config.yaml
n_experts: 80
d_shared_expert: 128
activation: "polyrelu"
router_score: "softmax"
balance_loss: 0.00389
n_groups: 8
groups_per_token: 4
lr_router: 0.00078
vocab_size: 12153
norm_eps: 1e-06
tie_embeddings: "early"
beta1: 0.9
seq_len: 512
steps: 7959
Below are experts of layer 5 (counted from 0) of a mixture-of-experts language model. Rows are named router (the router's row for the expert) and show model dimensions 0-255. Each number is 500 + 50 x the weight over its row's rms, rounded and kept within 0 to 999. Numbers have three digits each.
Before each expert's rows: "comes before" lists some tokens at least twice as common just after its tokens as in all text; "comes after" lists some tokens at least twice as common just before its tokens as in all text. This comes from a sample of Wikipedia text that the model never trained on. Tokens count by the router's weight.

# expert 33
comes before: "–", " ", " |", ",", ")\n", ")"
comes after: "20", "19", "18", "17", ".", "15"
router:492409537555434543500531508465440555479524551496553489426452442556546460520421474534597427458532531533569501508483580470450565444517500520552463513582457492523428494521501444525550478489539436557465508510578544511549535458547530429420503557583560524488496499548429454470469542428432534478459454527508589486484545619475595536505576412528469539462542525580437576435524463513472449500477508402563521542453477463473521511455522552449537522533489474489468480507521511526505560505521546546449480480472491490569449390541505473633492497428601490476589506600578424653451537389522491476489506511517504489500430498613448473446420473500446544525501487479498426536547532455513428532507562579372479417582585481545603527557495532502505507498602495451485555572433552407537507541450582

# expert 48
comes before: " ", " —", " +", " L", " −", " ."
comes after: "0", ")", "1", "2", "3", "4"
router:492403606561486458530546351461430467453511438480412433422555470543498432467494446597534400481406509579494489590494479529534537463507453446498484510552491510412569504535469522562456455490543541554504420545452509503466538517429571565437514440405567400472522484502557559494483563442481493477470599454505531543469474580417472554416435491542428549507574452448549436461498485516523522444521559465540474516526503566568445541455471520552456536499457490541528432536509596611460437488520437524550539515479524592555464444480534500500465534509502475490507559588536540501553531540546433484564550496417558426426439451451478482550438539477534447446486522472471450488429552413435455542439521422553413416478520519554553569551464495509519546570467618514475443462546542591521497575451537

# expert 66
comes before: " ", " |", "20", "19", ":", " Total"
comes after: " |\n", "|", "-", "\n", "–", " |"
router:500514446437459587441511509525534518480447617430473552497500458467463429443494624498577450497562547536567493413389522538556465465464493406503428498470515474525590494561611521460541564515458506483472490608464517527534566423421560568451504425444492487476428491534537543506519481467491494587466477467483465574450524436437476414533451416551493536442523561414564502575475406560429475414584575456455529547473590475595556534581504596467453501493487463558525515529476453496434544446475519450540469481484437478588526510529485501519483497486440495576488474497519415402543480488536406513606505460454568452395506513543486478473484448451455552507651491495523497460586548491432487516497434524521525576433551544500467493509531571520529529509505458463475505342437540499558493535493541

# expert 8
comes before: " ", " century", " (", "00", "^{", "6"
comes after: "2", "3", "10", "6", "1", "5"
router:521484498472503583433468510501408548522486543599553584465461407499451442470503496545574445531560456532494543495464536525544514499511528496548463551438519546558467584529532379504557509536470472539480490392520540563553504473571561411503476474488470469535433522551419607507498477435542490557565547559422585473528465498426547458525581476448530487548494567534529494554492529531510542564543624437530535530494541535503536479444506545525524556471499496453526587486574415570531574525504519491457480483419459501568483555541529451476497445403466493504590578550496406547508525441576390575465512543461505575475523455571492534447494405519482514571535519405575430457594465430523507586490466639428572512593565455483488532453550422468551473536483442457455555581455580444462538451423488

# expert 51
comes before: " the", " of", " years", " States", " round", " months"
comes after: " the", " a", " in", " and", " of", " part"
router:451580491458513488494414464488509505484487575428516512549475499549404451568509596444549552620465476502512503420474530443574538443427511560556436409427432544502458443393540464454576546497426573518528452602356496585471544512491487452480547449511589512500519521424493543455433494501521473602441524489475458494423531446410500524463590525583518502508426510519534540508447466435467534517583629461449474442407572502539466479539494444560434505511530453475484418577507468496465499543560582468527507479454475451518512581487577547514451499611511458558494458419488499508598509486479439488460503433461525554520515485401537606515471425611574457501421572496488519429524510593473560543473550505521510422415523570464431539495490513494554560496441534505522547497513446497474465529549470

# expert 76
comes before: "20", "19", "1", "0", "2", "3"
comes after: " |", "|", ":", ";", " in", " on"
router:521529464523447508502558460490526499514542498411568474500468557571439616508472466612485565429501430555528460459568547529536534493594434492511547521508485412582572496475419456449559494480551452489624454490400525507501461440483589559577501545516557432549510504463474481526508482521491501485582484418611504504471473398547477494434495494512517469594505366437569487527545445447602564466458515587489439440485505462522555501461600497512473498604514597483481554499423488551422446487463454571538534570530453501442464427434500453512542590502468566461501492418462558490583486558412530470510534481526544538467389580528554566626460539522540501470505548581459490435472461554453537453530465434500517465443513534530548500536539582546415388485499508522537460550517509566427471537531472

# expert 47
comes before: ":", " of", " |", " |\n", "'s", " for"
comes after: " |", "-", " the", "|", ":", ";"
router:396549579494491553465419515560533490525458603502556525531461463523432520478607470565524482447498458494476505454463449534523494536512527468475446493419429520501485488446481551480543623521467435526443523429429449592525562518548489502457529418463457535549433480559478546556550405532546556537491504514437480554424532517452490504498575477434562590516433491482477569476345453465494522478507542419461444461493549556531514472497467519573537407484597519492450532614456514463410520517548587451482545565448500512548548547569389440483535435468535480456435504556494519450458503399466480455430575401452565596541445532472396485523513389551483562462522416437531432468506462554505497557465406572553590494421475434514474556429579485516497535545523479461521556467503491525556546438537488

# expert 42
comes before: " to", " in", " of", " the", " by", " as"
comes after: " was", " to", " is", " also", " were", "."
router:486564420532448488546498587469489527451475431463537561538597560403510522528389472502471572453563495478584545457441444489475526444554435573467469508464409563516499485549571508541488466537437583515548548487508490520510536456436516465463540498625518481491551554493504380556489478510573569476510380591554520485462553504548486603509573462521545536480476530561427586529568506489494507411435543583499475559480541514454505547519566455519498531462547475451471507418437549438528494572480486442435528464497496480540495468525493471508491479460546476497468473557398533562556458368580518471490507483483501566574525489536474499553455372525583410500426504590448438502442517579537567413512480524460475515388479503444469427500492548456444458518579522404563604473410540548527544589437465

# expert 62
comes before: " the", " ", " a", " his", " an", " be"
comes after: " |\n", " such", " known", " used", " served", "ed"
router:539540463537419498418426455455543508471520533448506516480562531503515513482466405514491644477541554464445501486508434483600460425535479532429514603562482591590449588565537550415507562456556577567471575559586480558565469436418436572460540537555521489507544429517552474516417412533601478490504495520534547478466448465486467510437554469497575503449446467553523517435446422586438521441458458579474422494576515514501433527567504541494451551482501485446537527540481555463493457494523494438444536511549562497566570468445589484527504510563451436484454461473428545504536467461429528482475518595539489620571496487562464492584444492530469489434518613501499552492395461520459573494535553457428499467404488510496449499521548510466408397536445439542574497419456456521522485459425552

# expert 75
comes before: ",", " of", " in", "\n", ".\n\n", "'s"
comes after: " the", " |", " a", "'s", " of", " The"
router:445393523524550486589450555463459482567592486547575529384454452554455503494536427565436508463505427468452528541462402526556500576561488411538435445476496560469501498415485502530456526489625515428468441442542485476545489534470446445502469453438488438486467527520493528563456425484516481504477521467549442509484536494463481551499510476477571524418497502388458538502460579448554546500445528512493439458535471526490524452424476611502545430521605474549533439621464515565475465481409530516513451469491483576474507531514498495511508485552480462521468495559541573437422526437577498534461470457462462592456536445449551450626493439557520441407514497558455372396398512546504394567507477512558498537567447543562464588508502433531548399486479490487464579586440482533573535448560532

# expert 0
comes before: " |", "0", "1", " |\n", "2", "3"
comes after: " |", " ", " (", " was", ";", " Sh"
router:619483556513436477435486553504495373534453550528586590502450491459521450466515537457485512403533498515517390457377533546475484483488539451561424473556438475488490471474412462517523485528567508494491419454545477414549564478475507441487462483421478473539516526534543502510470542447439505497471386506455515482477436494464445411505524477433584566527480488553428541516431523483506468571491586407506494478451596537588530520434496542517424570458484579537555549479474602535487478438519471525507465535525532533517580441619487464426436499459498507515396457459560453468493525444564387438480464465471520485499452525549501447516421425477538463507595442505470524558519520484476450594480567471494463489406590565527554564557540568482428560493517575465541523475523505537459601588599628

# expert 43
comes before: " |", ".", "–", ";", ",", " |\n"
comes after: " ", "–", ".", " (", " $", " +"
router:504459525574529410502514447468553474456413558500398497538516464528531501520519517532490492578456526459432505618515576464471530482425466520486518460432503450446595464401520478470529499400545404459490613507421513423454402464605395537506514422482503470498476578463492473551495588490418560434588441447551424549463467400531535385494419451495594464402520470609517543460418519431408540515527475494475569438429453458516536454522630499432568433511471493529428496520442425394430498490483511506477570513568504444509511527575500539475504489538442562458470527471562469491527507518569532521547444502452521446465446512519499556456419504475467447410515447591496455520540535481557468424465414428494472558500591493537541500547511532585490539523474487456512451533428481528481501496513473

# expert 11
comes before: " |", "–", ",", ".", ")\n", "0"
comes after: " ", "19", "20", "18", "–", " ("
router:485426457459417520464503404518447529426433528503434488498401520484450450463520551559536434564489584488514470526506567464439528427482494532492475469569506495392501507424506464444487463451499476600472575480486581507511395493499434408437570472503546501526472515511515448495480602533502496482498417512569506424533554572596536507601453484513554428522527490630559549511439493440436479467481465467567543505455503481453498528564590522493585467605518512520577550533454433399494579451554548567456504480510448446563448465584545507523557512434561553457562497435526448498460553463556456483489533517473463537449411617570562511437434512563412502472518486614469453566525486494564503435481521517483489537558546511589608464491433518560475417500444550462523486496400506439540565497517603

# expert 39
comes before: " the", " a", " to", " was", " that", " in"
comes after: ",", ".", " he", " He", " and", " who"
router:574428447483454447527572513520472566443544544466430463478509533403528406447492482443450519502398388504553592469449485503450539553514443567476469471498503421565415510585562407475498431371531447508561523555549434448427439506502506461424500522526428515407450500540407519475531458436547551535502493546524500559568499468495553516545480394491512524447571442548494508509431497562456445502437483454480504572475476559411538543421436500496442524428498537579539504429539535487571491506434446506461519478468489526484474531486417489489551467411419524464467533551556572453447466467535510523541512456576400481447573518573532489515574506449543481433430525486514430487525470471469581469612461521501522497440459465440535534556617487458462500568502430610498484441400537402518400449564502

# expert 19
comes before: "-", "|", "20", "24", "09", "22"
comes after: " ", "–", "|", "20", "\n", "===\n\n"
router:464481549491412419533465502420513484445516546534537590405620428548514420501462489455595546569543525512531465454462540504407595476567450479444533483567525448583453504527477544487550523455495456590443384500453534480471563452471483532513553536417557434481529564546562505416537401491386466474436479516511588489404482554478418544512421515538474581560535458467523540546565380418515499463528566552526495477459534587433460496535458529437510512592509428522561515562542510589453555468475404457468435537495425492531440538557522514535476561481467512554454565473508460455461561428494522485582471411477560419586479546431483507479516536456536472454565420539473589457464555408475427507513533487485499512544475478498415476520393539445460484510468481459531472418471489540492556569489529

# expert 69
comes before: "20", "19", "18", "10", "15", "11"
comes after: " ", " |", " (", "|", ",", "–"
router:510510503548428531453535411529498523493540447379398500513479506523492531480470528609443571530480478584555451386509536462474433496532569529545467453522540460579449525413509433438495471412585434467558504504429522493496396440511478536492528487572593584556527543447531504376436519502501488394609415430560571408489529475561523444502545524482507496620507416485532524506556485390591486572590532521507515445429470514377489532535522432457499510519489558451508610482449451547420450473469469542491551484518473438509459444439542443476522612495506524492545410423512461581446457548501540424498519556591457469508471506553515460586432455472476459577484452505445541451503486518582554493506520534516475490556514533517572576478516518514480522454434569480476449572483532463430495442478529

# expert 63
comes before: " ", "|", " —", " \"", " Candidate", " −"
comes after: ")", " ", " |\n", "0", "1", "%"
router:476455495529502441487516489471505425471568513480434482472593460596568454473463487529502503480437549578437503587507573542556546501432486530424471483565444403507535602563445520513515549436558419574479439522447517552513569536536476611482499455467581451468529458466555484475525494542452469440463437413520468476462496539481442435469408455543459509535484418464617517456407484620450543458412470466526496445551505532507507520489527547495441513489439532535490447539469511582430415440553415546490475554448540547538504480487492552531538598530459476438459566589515555436584506594477477488520429470436568437572436465521421392530422565434459502429518432458521485575538546515439472553461379469480488464373565466489543539472484552513504557547429497540530407473585491514552519521481534